config = dict(
    n_layer=11,
    d_model=128,
    n_experts=64,
    experts_per_token=8,
    d_expert=64,
    d_shared_expert=0,
    activation='gelu',
    moe_layers=[1, 2, 3, 4, 5, 6, 7, 8, 9, 10],
    router_score='softmax',
    normalize_top_k=False,
    routed_scale=2.83,
    balance_loss=0.00525,
    balance_bias=False,
    router_logit_norm=1.0,
    init_std_router=0.0297,
    lr_router=0.000649,
    n_head=2,
    n_kv_head=2,
    head_dim=64,
    vocab_size=2048,
    norm='layernorm',
    norm_place='pre',
    norm_eps=1e-06,
    positions='learned',
    qk_norm=False,
    attn_scale=0.125,
    tie_embeddings=True,
    parallel_block=False,
    init='normal',
    init_std_qkv=0.0442,
    init_std_o=0.00942,
    init_std_up=0.0442,
    init_std_down=0.00942,
    optimizer='cautious_adamw',
    lr=0.00127,
    beta1=0.9,
    beta2=0.98,
    weight_decay=0.26,
    lr_head=0.00932,
    grad_clip=0.5,
    warmup_steps=282,
    schedule='wsd',
    decay_fraction=0.757,
    decay_shape='linear',
    final_lr_fraction=0.0,
    batch_tokens=[65536, 131072, 262144],
    seq_len=256,
    doc_mask=False,
    z_loss=1e-05,
    train_tokens=636600000,
    steps=5125,
    dataset='wikipedia_en',
)
Below are experts of layer 6 (counted from 0) of a mixture-of-experts language model. Rows are named router (the router's row for the expert), up (a neuron's input weights, with its number) and show model dimensions 0-127. Each number is 200 + 20 x the weight over its row's rms, rounded and kept within 0 to 999.
Before each expert's rows: a language model's description of what the expert responds to; "gets" lists some tokens that make up at least twice as much of what it gets as of all text. This comes from a sample of Wikipedia text that the model never trained on. Tokens count by the router's weight.

# expert 52
It responds to: Opening brackets and punctuation. Opening parentheses, quotes, slashes, dashes and semicolons before abbreviations or dates, e.g. (NFL), plus to in custody and customer.
gets: " (", "-", " \"", ",", "am", "/"
router,220,188,217,228,201,212,174,206,200,157,203,229,177,208,183,188,222,196,213,196,166,235,155,193,222,211,235,192,218,175,213,188,241,213,167,209,177,212,217,220,162,193,184,210,175,180,192,221,196,215,199,193,193,226,222,220,158,217,185,173,174,168,193,210,204,173,208,208,203,183,213,212,155,183,211,184,186,196,225,213,184,184,231,230,202,177,209,204,193,206,250,182,180,214,226,189,213,180,188,205,204,174,182,189,189,217,204,235,236,184,236,191,186,204,209,195,194,196,234,195,218,186,216,200,203,172,204,189
up0,185,207,184,205,220,196,182,212,189,224,190,229,179,202,174,194,235,247,204,211,214,174,191,175,186,183,156,183,220,245,214,218,202,230,244,197,189,223,191,180,180,220,231,217,205,196,209,187,240,165,174,215,168,218,200,178,202,218,207,201,223,188,223,198,177,199,164,179,185,188,219,191,196,195,185,199,146,179,207,220,185,217,181,180,224,209,221,185,215,207,225,194,215,184,194,184,206,171,227,197,174,207,177,230,194,201,209,183,182,232,194,205,214,197,218,225,220,206,200,225,183,237,209,186,226,220,193,180
up1,193,190,206,192,210,199,240,192,190,194,209,169,190,224,249,209,174,176,168,196,218,199,197,217,158,211,201,220,216,217,180,218,194,217,211,233,180,220,211,178,159,226,191,216,186,174,252,203,194,195,174,215,168,230,158,197,178,196,202,198,207,189,182,207,208,213,186,216,195,190,242,211,198,175,213,195,211,229,207,218,183,243,177,208,186,190,188,232,210,167,212,188,187,202,212,161,204,186,233,233,185,198,219,177,234,193,170,164,196,223,212,212,178,197,188,177,194,180,199,183,217,191,186,220,197,210,201,221
up2,188,160,199,206,207,184,186,195,211,225,186,170,204,179,211,214,173,218,164,227,197,223,224,202,208,227,141,196,212,222,214,230,239,226,202,175,232,205,215,194,178,148,188,195,205,200,189,161,204,200,186,211,177,182,242,216,191,197,218,192,203,212,188,198,167,212,212,221,251,201,189,196,217,186,210,187,160,220,186,230,187,189,208,180,219,204,168,213,153,197,216,216,232,205,217,172,224,209,200,211,194,177,185,211,190,200,174,198,190,184,208,199,190,191,193,215,208,197,167,174,175,188,227,189,214,212,197,215
up3,205,189,201,217,192,184,177,180,207,220,230,199,193,178,175,160,183,235,193,201,191,186,200,184,224,231,190,209,204,189,212,222,203,201,206,166,232,229,237,192,231,230,237,199,190,222,243,191,199,191,211,194,234,227,202,157,212,168,194,207,218,191,174,210,216,222,195,200,201,183,190,210,194,223,212,195,170,169,210,176,196,224,200,188,178,190,150,212,187,218,188,200,221,221,192,210,230,213,179,200,195,179,206,184,175,192,168,193,226,214,195,223,235,199,210,235,200,163,199,203,178,211,168,220,176,211,191,155
up4,203,219,184,199,248,182,199,207,168,223,180,205,190,163,196,197,180,207,209,193,193,171,192,231,227,219,215,200,210,219,200,212,195,193,227,162,190,185,204,211,228,223,206,212,217,206,214,200,214,219,157,212,199,169,198,215,208,237,172,226,188,252,204,195,175,185,157,142,201,201,202,200,208,210,183,198,168,188,204,192,239,199,202,170,205,256,188,209,240,186,202,209,185,196,164,205,197,206,172,186,219,202,217,215,206,175,185,220,221,216,191,195,194,186,236,177,229,196,206,180,186,213,213,214,212,221,191,195
up5,229,193,196,182,210,225,214,169,179,197,204,223,202,184,187,247,205,177,215,182,201,197,184,198,196,225,196,194,196,203,172,224,222,181,263,220,178,199,193,206,193,196,154,213,226,217,228,208,194,126,205,202,183,183,210,194,193,220,196,198,218,215,197,205,205,210,182,201,216,219,220,219,194,201,213,204,165,206,219,182,201,210,176,239,229,196,178,165,211,258,217,217,180,216,178,216,187,210,202,204,181,186,188,227,194,223,210,224,182,229,183,200,215,174,192,231,212,201,201,189,220,222,188,183,179,179,196,172
up6,239,188,203,165,200,232,197,176,180,210,166,204,217,188,201,223,148,193,208,192,214,171,180,222,181,216,194,198,226,204,215,212,196,206,193,192,163,211,162,220,177,187,186,205,182,210,243,224,202,261,169,211,205,187,197,226,213,209,205,212,189,191,211,211,196,204,193,196,212,180,193,221,213,190,220,242,225,199,212,184,225,215,197,223,204,243,218,198,195,191,203,201,187,167,207,163,179,200,181,223,160,183,205,232,250,170,188,210,218,187,212,182,209,189,178,205,208,199,233,199,197,209,213,222,204,167,210,203
up7,185,195,182,201,248,158,218,193,192,222,189,221,209,216,177,194,218,215,197,217,197,219,183,190,192,170,219,231,222,218,209,199,192,216,191,172,229,189,210,217,191,173,226,188,254,220,176,192,220,203,148,215,212,213,185,189,194,232,219,185,184,188,223,153,197,193,217,213,194,169,195,209,221,191,203,225,187,240,201,197,178,213,219,206,199,228,224,188,215,178,209,178,213,185,195,206,195,209,198,195,214,169,187,212,202,158,202,245,225,209,187,176,242,188,169,183,197,182,208,188,193,194,201,199,190,240,171,182
up8,183,191,196,200,220,211,189,229,184,205,238,185,218,164,182,217,180,227,182,179,214,181,201,178,180,210,202,171,174,203,221,222,219,178,202,175,207,180,185,221,147,176,231,210,222,198,205,202,198,221,150,192,221,200,152,206,218,178,184,198,189,236,201,199,199,203,192,174,162,191,215,230,186,204,215,206,235,202,185,177,200,189,185,206,198,216,220,178,216,192,236,187,193,199,202,212,165,192,240,209,212,174,206,159,179,189,203,233,189,229,204,189,199,209,230,235,177,199,217,222,218,210,207,233,194,205,220,182
up9,204,189,173,185,210,211,213,228,180,229,215,198,185,205,210,238,208,181,233,229,220,189,194,164,178,201,184,166,189,206,203,213,207,200,242,219,217,183,211,244,172,225,198,188,239,217,169,174,204,170,174,205,151,196,165,202,210,167,206,191,195,220,202,165,168,203,235,182,204,200,216,209,212,179,222,191,240,200,165,222,201,188,181,227,203,197,181,158,208,243,171,217,188,193,213,202,211,220,216,196,205,191,191,194,219,200,202,194,222,205,217,212,211,200,186,214,168,206,200,202,190,200,204,151,194,188,209,212
up10,213,142,213,199,175,184,216,173,193,208,238,220,207,176,196,226,222,189,204,227,186,203,210,209,196,238,178,202,202,202,246,182,206,216,227,224,193,209,205,210,209,194,240,185,218,199,221,194,195,179,191,208,185,216,184,172,207,190,217,235,233,185,203,210,248,199,211,220,183,182,181,197,219,188,212,153,199,183,196,228,204,204,191,203,212,220,159,191,219,187,191,202,180,219,171,209,211,202,194,206,182,177,195,251,200,181,181,207,178,230,152,235,181,204,201,182,192,177,205,204,195,177,195,209,197,165,223,170
up11,192,211,219,201,195,154,230,173,191,181,213,216,195,151,176,185,199,220,214,193,190,193,197,207,234,212,192,208,202,195,177,198,197,175,199,201,180,175,218,213,210,225,202,201,164,245,194,223,210,175,169,222,201,192,185,195,236,176,208,202,183,198,209,156,224,181,248,215,196,207,232,207,218,216,236,197,199,231,219,206,220,222,156,181,184,205,158,190,184,205,180,189,243,202,178,203,223,190,203,213,188,194,196,194,204,222,205,192,167,194,189,188,163,200,180,219,170,190,205,216,202,179,202,165,225,196,175,230
up12,191,150,181,159,192,224,205,180,183,232,207,201,214,210,214,218,201,202,234,190,215,203,214,180,222,192,199,188,175,176,227,212,235,191,197,200,206,212,206,208,182,203,194,192,202,189,182,187,220,195,185,196,201,202,173,219,210,211,207,205,181,211,229,190,226,216,203,188,156,200,192,231,203,187,188,213,231,189,217,227,215,206,190,195,212,258,161,158,158,204,173,175,197,167,207,191,188,192,203,226,182,195,244,195,223,208,208,175,230,193,209,226,191,236,204,190,187,179,222,172,187,195,153,204,221,199,157,207
up13,183,213,231,222,171,184,193,160,185,243,212,151,203,202,206,189,203,200,183,218,249,202,224,189,201,168,217,228,201,208,205,202,202,200,194,169,167,192,202,175,215,214,205,206,221,185,216,200,178,196,196,206,233,158,200,184,224,199,199,209,210,209,201,203,205,182,189,220,200,208,182,191,202,208,175,197,188,202,235,200,206,209,181,189,231,190,167,237,216,197,202,196,187,227,187,232,149,232,178,220,212,170,201,196,188,196,209,221,183,165,169,230,187,208,162,199,181,197,204,179,211,229,177,219,187,190,247,177
up14,177,211,168,228,159,194,230,181,235,188,200,206,236,214,177,162,201,205,222,209,214,202,221,224,193,252,216,194,170,176,165,213,200,185,234,210,193,195,202,198,161,222,189,188,243,214,227,170,202,189,150,186,208,187,182,186,188,258,198,182,197,200,199,218,181,202,182,187,223,216,205,191,188,186,206,211,173,210,174,184,213,182,195,215,207,192,231,230,183,185,187,222,216,198,168,229,172,208,200,196,211,187,198,205,207,203,223,189,171,192,207,188,216,198,212,176,216,196,230,199,202,182,168,187,176,210,210,221
up15,195,183,193,182,236,217,189,196,202,206,213,194,194,226,223,174,186,207,166,177,195,220,202,201,184,204,140,192,205,224,188,188,195,186,188,195,255,200,174,205,240,202,177,209,180,210,198,187,191,156,204,186,197,227,220,210,209,178,209,229,205,201,226,183,183,203,217,169,213,223,220,220,219,195,204,179,217,177,165,227,212,221,203,201,185,198,238,192,185,188,203,204,182,211,185,201,243,182,201,177,217,207,203,225,198,199,140,190,218,193,196,228,194,181,167,160,196,189,174,183,201,189,219,178,220,198,193,248

# expert 54
It responds to: Verb inflection endings. Verb endings ing, ed, s, e completing a stem, such as giving, consisting, hosts, existed, with played, made.
gets: "ing", "ed", "s", "es", "ting", "ning"
router,185,178,173,173,180,211,225,212,202,216,212,185,225,176,219,215,230,214,185,193,188,209,223,182,191,205,206,214,199,206,182,219,183,175,209,184,187,218,190,205,182,200,250,169,250,185,195,147,186,205,203,220,226,223,190,212,211,182,154,214,236,185,195,229,187,212,190,218,216,207,182,217,204,217,170,194,171,215,179,215,181,213,209,220,204,160,195,165,220,203,160,211,209,203,210,191,230,214,187,223,212,198,177,225,192,203,215,214,173,216,200,190,203,219,190,152,183,238,187,168,199,220,206,209,192,211,174,219
up0,172,225,190,182,187,175,221,210,201,180,179,226,224,242,217,219,173,169,195,189,238,187,208,251,188,201,241,179,213,177,174,187,166,201,222,181,204,155,183,202,195,193,208,185,181,228,210,235,196,199,168,175,207,197,206,253,181,206,194,200,191,226,217,214,198,183,181,222,205,210,226,203,219,218,188,220,220,195,184,212,212,196,200,233,225,203,208,220,212,213,202,193,174,200,178,211,162,188,167,176,190,194,198,161,210,222,191,212,209,213,205,201,187,187,195,209,224,209,222,153,200,163,182,196,185,214,183,214
up1,179,221,224,212,192,229,218,174,193,194,239,202,199,174,169,164,227,184,210,186,234,174,198,187,216,183,239,239,207,190,206,215,237,221,221,160,181,233,206,198,212,234,209,204,193,174,203,227,189,218,197,213,208,183,223,212,214,175,208,191,195,199,212,194,196,216,211,166,153,215,188,205,198,207,208,204,176,179,200,186,207,205,189,199,147,206,189,231,189,185,214,202,171,214,178,182,163,191,209,193,218,226,224,195,205,177,182,194,201,180,164,188,192,188,168,221,171,225,193,190,194,202,210,190,186,211,253,216
up2,193,192,220,220,186,215,220,207,207,191,220,173,197,189,188,224,189,193,218,196,243,201,185,168,190,159,205,223,169,191,221,201,202,183,223,220,178,230,201,217,210,231,204,212,199,200,230,230,214,224,233,189,219,194,159,209,189,236,208,226,217,227,170,154,175,165,232,202,191,207,199,212,202,189,210,200,197,176,156,189,168,238,166,196,177,200,219,223,171,233,217,178,213,178,191,190,178,187,203,188,187,186,178,193,194,173,225,187,189,195,211,190,210,224,218,219,198,191,192,181,188,224,197,178,222,204,218,163
up3,210,179,203,228,185,195,179,203,217,224,219,180,186,211,190,192,179,203,179,206,178,197,197,230,223,225,130,218,205,162,200,201,199,222,186,202,212,192,181,221,199,195,180,211,191,206,210,207,199,190,229,190,202,153,204,196,186,190,214,239,187,192,210,194,243,243,190,175,192,233,183,195,209,207,178,212,220,168,201,254,174,227,193,187,176,211,232,197,191,198,191,161,196,183,199,206,191,237,211,209,165,189,168,215,194,217,206,233,199,216,212,204,192,235,234,200,199,202,205,210,235,213,187,211,161,177,203,186
up4,198,246,228,200,196,192,219,205,194,216,177,200,157,198,191,207,188,214,227,188,243,172,224,216,221,203,198,204,194,152,191,203,150,188,220,181,221,220,205,234,205,220,195,197,197,199,186,214,187,160,176,183,183,179,204,238,220,173,205,211,199,190,220,206,203,189,199,187,177,227,198,198,178,215,187,223,230,191,185,224,198,201,191,170,200,230,184,190,198,199,203,213,187,141,199,205,226,157,174,180,218,187,233,183,189,201,210,208,207,233,206,197,203,209,176,212,228,211,168,228,187,217,224,205,171,182,230,206
up5,184,198,225,183,197,206,240,207,174,222,191,164,209,181,196,236,224,190,205,191,194,247,180,200,248,180,174,143,209,180,201,193,185,201,199,237,215,204,213,195,178,203,224,219,214,196,195,198,191,232,182,242,198,214,192,175,252,170,190,210,220,214,159,214,224,196,261,189,168,182,204,197,223,217,201,172,213,190,201,199,177,224,184,192,202,203,177,195,207,187,206,206,186,219,191,195,185,190,216,219,179,182,225,197,188,202,209,212,194,219,178,195,173,166,208,194,216,200,175,207,214,212,195,199,187,166,181,207
up6,206,187,186,205,215,214,207,235,184,215,146,171,195,202,237,232,206,236,231,207,205,225,209,218,210,185,181,219,202,187,195,216,178,239,186,208,178,212,186,170,203,172,191,259,203,204,208,193,212,206,194,196,185,191,210,190,207,190,180,184,215,193,209,185,181,175,224,233,249,205,206,206,249,163,196,211,189,178,154,209,211,184,192,185,199,181,228,179,200,194,222,169,222,188,194,199,224,203,213,181,201,193,143,205,188,181,207,214,243,180,166,183,215,190,180,208,193,181,206,199,202,180,179,201,208,193,192,199
up7,231,179,181,200,191,220,183,191,179,220,187,177,193,169,201,230,192,199,200,228,157,225,231,222,168,220,226,206,205,185,185,218,202,159,201,229,193,201,191,204,180,170,197,218,167,184,219,226,200,209,177,185,182,185,179,198,225,186,217,201,218,203,218,155,260,213,189,216,211,201,212,191,193,196,235,178,218,190,211,211,234,173,203,170,203,185,199,178,232,220,213,198,190,186,184,174,235,215,191,201,206,183,190,174,225,211,198,206,198,204,169,215,196,151,218,226,200,204,187,208,213,201,176,203,155,192,202,176
up8,194,176,188,215,190,188,220,219,194,189,214,177,225,213,195,234,151,179,156,182,220,221,175,227,255,230,199,165,205,201,197,191,212,196,198,216,199,186,216,233,193,210,176,223,225,211,224,224,194,200,203,179,208,237,197,199,186,205,211,195,152,168,238,175,186,197,175,196,188,198,196,169,223,209,211,220,199,219,215,188,206,184,210,197,190,227,185,214,230,179,195,184,197,202,224,205,171,216,181,227,176,210,202,182,183,190,194,223,208,172,184,220,177,179,183,192,183,195,206,228,185,176,191,171,206,237,198,247
up9,172,201,189,207,210,208,177,206,188,231,177,222,205,195,240,216,175,220,189,245,173,213,176,212,208,184,153,208,214,203,254,175,204,208,191,186,164,220,192,197,184,210,172,211,149,204,229,206,196,209,156,208,213,170,174,245,219,185,215,219,185,194,218,208,212,207,216,200,196,237,195,193,215,205,197,171,233,209,165,209,195,179,197,202,243,195,186,193,170,190,199,206,206,165,221,218,218,229,217,187,220,178,192,178,192,195,189,187,212,212,198,225,236,192,194,201,176,175,212,226,193,192,191,189,177,200,201,205
up10,209,202,224,217,203,209,192,166,165,216,211,225,172,189,210,213,207,180,182,203,171,231,209,207,180,198,168,185,216,201,242,176,243,202,212,194,218,172,194,204,188,210,178,180,231,207,191,202,209,166,173,201,174,176,222,173,229,206,245,235,208,184,183,196,225,162,199,196,205,208,202,214,182,158,185,178,191,231,215,205,195,211,168,223,212,225,190,185,214,166,229,226,218,195,200,205,224,217,206,239,203,179,195,223,181,211,195,177,192,218,202,221,159,201,186,218,231,211,206,180,199,211,230,183,188,171,189,211
up11,214,215,179,180,216,187,190,190,206,151,213,166,215,239,203,224,207,198,189,217,202,241,197,206,196,188,204,214,234,190,203,216,187,228,184,179,235,235,212,232,201,169,168,194,182,226,189,181,199,238,185,195,202,209,175,212,190,187,193,202,185,228,144,212,179,185,196,186,171,210,204,227,188,200,233,179,226,213,200,208,222,212,200,202,206,187,216,229,146,231,219,213,215,210,194,193,174,195,203,193,222,179,221,158,240,173,186,216,212,201,194,200,190,219,201,219,172,203,203,172,208,197,178,189,220,174,187,212
up12,176,202,206,206,238,218,205,233,212,203,209,211,213,179,221,185,176,195,231,227,172,217,186,213,208,209,169,239,227,230,221,192,203,177,197,186,237,170,226,164,208,197,189,209,182,200,180,182,212,163,195,233,174,171,198,196,181,225,228,174,204,203,188,189,227,175,179,230,207,193,190,170,222,194,203,179,191,211,185,204,189,160,176,181,210,222,227,205,207,219,194,185,204,186,214,203,222,206,214,219,201,166,190,223,197,176,225,233,180,211,227,225,191,157,188,215,219,205,178,183,187,153,185,216,183,191,178,199
up13,220,185,193,197,235,199,184,229,238,204,187,208,178,226,162,201,173,189,201,197,172,209,191,217,197,219,143,204,182,203,193,206,212,231,182,216,173,183,215,168,212,150,201,250,230,190,215,198,185,209,182,188,176,210,143,186,222,208,207,195,225,181,187,175,212,221,203,174,245,178,215,204,216,222,204,174,182,189,196,196,206,201,210,206,190,203,221,214,185,194,197,224,200,171,196,190,189,227,216,178,167,220,206,181,212,213,195,189,204,217,193,215,184,199,226,230,228,215,175,173,167,206,187,202,228,206,209,172
up14,153,195,179,195,195,201,209,150,213,238,231,244,168,221,197,174,181,216,205,190,174,194,185,211,222,165,197,223,197,224,197,194,177,180,186,195,169,181,167,175,224,235,211,188,185,200,203,227,188,179,187,183,202,203,186,218,208,185,201,179,215,210,216,163,208,234,230,172,215,229,220,202,173,197,208,227,171,218,216,241,223,207,197,177,223,203,183,216,197,222,214,193,193,203,191,173,231,204,191,187,152,183,182,200,221,218,211,217,188,195,192,193,212,215,205,227,232,194,190,188,217,185,173,211,218,177,209,192
up15,199,211,202,196,225,210,197,196,179,212,213,173,188,203,231,184,222,156,186,217,243,213,183,201,208,198,163,194,205,208,202,227,200,210,171,188,242,222,193,203,195,222,187,215,214,195,190,185,209,174,198,205,202,206,224,219,188,188,204,210,175,171,162,218,199,196,218,171,197,186,210,195,203,203,228,175,174,210,218,165,240,182,215,209,156,207,202,209,139,211,212,205,242,176,246,193,194,209,220,192,205,187,236,163,165,211,197,186,203,181,210,176,216,223,166,210,220,194,197,165,201,193,210,199,223,180,179,222

# expert 1
It responds to: Word-final suffixes. Inflectional and derivational endings that complete a word, such as -ed, -er, -ation, -ies, often before by/in/to.
gets: "ed", "er", "ated", "ation", "se", "ers"
router,181,180,216,181,219,200,206,217,238,209,178,211,219,183,178,219,250,182,175,181,185,219,219,176,224,213,201,194,223,175,188,206,170,171,220,183,164,223,194,212,215,207,198,182,227,186,207,170,179,192,201,220,193,190,164,204,214,222,163,196,226,174,214,161,180,228,200,231,186,232,196,228,212,199,171,210,194,199,238,172,180,224,202,179,194,179,207,214,223,193,198,240,204,192,181,218,229,246,208,211,222,188,185,229,202,196,217,203,183,206,230,179,190,191,202,180,223,205,198,207,212,186,190,208,199,154,188,190
up1,216,211,191,196,212,197,162,198,219,199,212,171,202,201,217,186,212,159,188,178,198,186,203,181,195,202,181,180,225,178,217,198,209,202,183,222,209,153,221,254,200,193,212,200,202,194,188,195,181,215,212,188,187,171,219,194,209,200,259,204,193,156,180,199,170,197,172,173,200,180,205,193,174,209,197,180,175,197,205,206,206,226,219,223,231,241,212,199,159,225,208,189,194,204,191,234,203,187,186,206,216,182,191,207,202,175,220,226,215,159,179,213,207,243,207,192,231,222,229,182,179,180,158,205,197,218,219,221
up2,221,230,181,210,210,245,179,207,195,195,180,174,201,222,214,192,188,208,205,200,258,200,212,218,166,203,222,170,179,195,155,218,198,210,197,180,205,196,179,178,191,200,185,231,203,184,180,201,202,218,196,148,223,199,210,190,178,211,191,185,196,196,208,169,157,193,186,159,216,189,204,214,206,202,222,223,186,168,185,202,211,225,213,171,181,197,226,213,200,181,217,179,218,159,208,204,193,221,159,218,193,204,198,209,182,229,215,204,183,177,208,226,207,197,182,186,218,180,241,194,205,248,169,191,215,223,215,221
up3,189,174,162,189,179,203,196,200,214,166,226,217,185,219,184,189,152,223,198,189,168,221,198,230,189,204,198,212,207,198,208,241,226,216,206,181,183,198,188,178,209,182,200,230,175,188,203,248,200,243,188,220,242,198,185,171,225,193,157,168,218,173,181,197,184,219,205,190,206,184,218,195,224,213,189,201,190,182,214,208,163,215,188,188,236,194,224,188,191,216,199,222,211,144,204,222,216,212,221,198,220,179,192,211,207,184,210,200,215,193,181,216,180,183,230,168,199,189,204,226,207,209,201,154,186,208,189,200
up4,202,197,196,210,167,206,190,194,190,211,226,224,189,177,214,169,208,215,199,206,215,191,209,188,179,194,207,178,195,227,211,200,228,228,207,222,183,172,185,186,212,186,234,199,189,189,257,200,213,226,233,235,204,171,197,177,188,187,195,196,200,165,175,210,212,220,183,210,209,200,174,201,214,195,189,203,234,193,178,211,182,190,192,209,199,190,231,197,219,168,186,219,178,189,203,193,232,194,160,255,149,193,215,201,169,180,224,184,225,201,236,191,226,238,206,188,202,201,223,163,204,207,183,215,217,212,182,156
up5,182,199,223,220,210,186,213,178,191,203,222,169,235,228,219,183,217,201,198,198,221,182,186,213,184,228,232,200,173,214,183,220,217,190,174,219,211,184,197,222,180,225,206,158,237,178,167,181,195,245,189,157,215,181,196,209,242,216,182,189,169,200,179,200,165,205,171,190,195,201,191,244,196,178,228,182,210,196,204,165,217,228,206,226,194,193,191,217,193,201,173,220,251,185,190,189,172,198,196,188,187,199,201,209,203,196,163,204,221,179,192,168,198,220,197,184,178,221,200,228,191,234,181,194,217,194,212,185
up6,164,191,197,183,179,138,182,185,219,187,210,154,211,205,207,194,186,199,187,256,218,192,188,212,224,187,229,188,220,205,217,201,218,183,216,210,205,215,225,213,195,210,183,229,215,185,181,207,170,217,221,159,205,222,150,208,215,189,171,210,193,191,175,241,209,193,224,197,214,150,193,207,192,171,203,167,222,217,191,228,202,195,195,203,172,188,163,233,186,206,198,223,200,212,219,203,204,195,211,223,216,186,223,194,190,214,180,200,193,205,176,211,216,181,179,194,172,187,192,209,230,184,237,210,183,198,205,225
up7,201,186,178,197,170,222,214,187,157,172,205,176,180,191,214,182,198,205,188,205,214,195,220,187,179,202,169,195,170,227,194,210,204,187,224,221,212,211,219,211,206,217,191,212,183,254,191,193,206,187,210,192,216,181,172,184,184,189,201,237,201,239,155,189,176,196,204,193,194,199,195,159,177,218,227,215,227,201,177,203,191,246,188,196,180,218,234,204,183,213,196,234,155,209,233,170,186,247,183,213,175,164,201,203,189,217,239,204,223,187,220,215,207,214,188,188,177,205,195,206,185,175,204,222,220,174,201,201
up8,208,189,220,221,256,210,177,196,199,214,254,211,211,188,190,200,193,180,205,231,192,176,199,203,203,191,170,175,222,216,188,219,211,214,223,220,176,202,163,233,176,204,146,191,192,215,182,194,204,190,200,214,174,200,250,175,225,183,220,196,186,175,194,182,227,230,192,197,236,214,203,194,211,212,217,199,183,206,181,184,234,215,205,215,211,260,195,174,194,190,206,168,181,183,175,167,212,182,190,186,230,176,195,211,195,219,187,192,215,226,193,187,195,188,181,179,195,172,186,200,179,226,198,221,188,183,214,213
up9,173,168,194,219,184,193,182,200,193,193,230,188,224,247,210,193,195,161,210,204,192,226,160,232,164,196,237,162,197,197,171,188,249,216,199,228,183,190,206,211,196,213,199,203,203,211,172,188,183,202,230,201,221,191,193,204,219,221,226,226,225,199,197,208,208,204,177,205,201,194,198,191,230,234,197,195,196,191,220,182,210,210,190,201,174,191,214,217,209,226,189,172,205,197,167,222,183,213,233,205,229,168,206,212,209,168,232,192,188,230,203,189,190,240,196,186,208,188,191,171,168,176,195,211,179,252,172,184
up10,206,189,191,223,196,183,184,210,199,173,202,219,176,203,166,194,206,221,221,199,179,245,167,209,230,211,197,227,198,190,145,195,206,178,214,231,193,195,184,186,179,189,211,226,208,180,227,203,196,222,218,200,206,247,214,208,237,176,205,194,207,222,182,229,193,208,186,206,200,182,203,194,224,195,210,217,181,186,191,215,220,211,194,207,192,199,195,158,157,173,189,188,239,212,214,169,216,179,221,222,222,183,218,227,207,212,181,188,205,215,188,185,227,215,186,184,171,146,188,195,144,203,205,195,221,213,210,233
up11,195,192,178,211,204,222,208,170,194,212,175,201,228,191,184,211,192,198,211,183,185,199,187,204,216,188,182,210,211,172,194,238,178,228,226,164,180,201,219,171,180,202,165,219,214,201,207,199,213,199,219,192,196,203,182,203,198,204,233,185,205,223,178,193,249,240,175,181,172,185,220,187,205,183,238,200,216,195,172,206,212,185,201,195,238,164,219,205,196,173,195,158,233,216,204,203,207,216,214,244,205,178,165,202,176,194,191,233,215,172,192,214,257,163,181,215,206,203,231,198,217,231,202,216,202,215,186,184
up12,199,164,190,194,169,205,228,173,197,186,238,178,223,242,189,201,209,242,209,214,206,202,206,183,212,216,182,184,165,177,213,194,202,219,211,206,183,193,214,217,181,193,210,139,185,225,159,215,214,244,191,174,210,214,202,206,162,219,191,205,208,197,205,210,239,159,200,198,214,183,202,225,188,226,241,208,210,181,173,181,192,211,191,181,222,209,192,171,206,229,206,195,235,202,179,221,232,186,173,171,204,236,204,198,209,199,154,183,198,199,213,205,173,201,217,193,212,194,183,191,208,218,196,211,169,197,204,203
up13,179,190,212,198,239,205,179,193,205,195,209,149,232,215,200,182,205,207,220,192,218,227,197,160,162,210,193,191,200,221,208,213,211,220,245,174,198,214,162,181,197,197,213,192,224,157,214,201,205,197,203,165,195,207,224,211,209,185,180,193,216,169,181,183,189,195,180,178,188,191,187,213,179,225,213,235,207,204,198,242,209,199,214,193,185,222,194,190,181,223,199,174,204,188,207,176,206,158,204,190,248,196,193,173,227,211,182,219,193,228,196,217,174,207,208,206,193,221,221,213,190,219,144,180,176,217,246,201
up14,225,199,220,188,180,223,168,200,211,205,167,227,185,211,156,218,208,197,212,204,217,232,163,213,165,197,159,198,195,169,212,200,203,198,213,195,196,184,190,183,205,182,193,230,200,215,220,182,203,212,197,168,204,227,215,212,190,201,236,166,177,205,200,200,223,176,200,192,196,231,176,182,207,169,194,185,233,196,191,216,234,180,208,229,203,231,212,188,200,220,193,202,200,198,230,203,243,238,168,229,227,192,189,220,214,172,205,207,205,184,167,231,184,175,219,192,163,178,177,204,221,196,220,171,185,168,185,215
up15,159,194,158,212,222,156,190,236,212,179,189,176,153,195,232,206,209,209,203,202,223,228,169,220,186,223,193,174,224,205,226,202,237,206,173,225,226,201,219,185,216,189,212,196,195,175,165,182,183,185,208,202,188,203,217,173,190,208,237,211,219,171,205,186,150,196,202,182,205,214,209,212,199,202,206,233,186,208,199,200,197,189,167,212,175,198,217,223,211,194,200,235,228,160,224,228,205,208,216,209,178,203,201,164,192,177,185,211,186,167,201,217,219,201,191,200,245,192,187,207,192,208,184,195,175,225,200,191
up16,184,217,220,213,203,194,201,221,206,201,182,158,186,193,218,222,202,206,191,218,214,189,199,209,186,192,192,155,161,249,209,183,220,216,229,196,207,197,203,230,138,205,201,222,186,181,198,179,198,187,189,256,226,206,205,204,209,190,190,217,213,171,213,233,179,194,241,223,209,216,186,172,193,191,196,161,212,187,189,186,166,174,190,261,220,222,168,165,215,198,195,222,196,188,184,200,188,196,193,192,191,190,206,192,208,209,207,196,176,240,214,207,218,214,208,202,193,211,214,173,195,179,231,192,163,200,209,202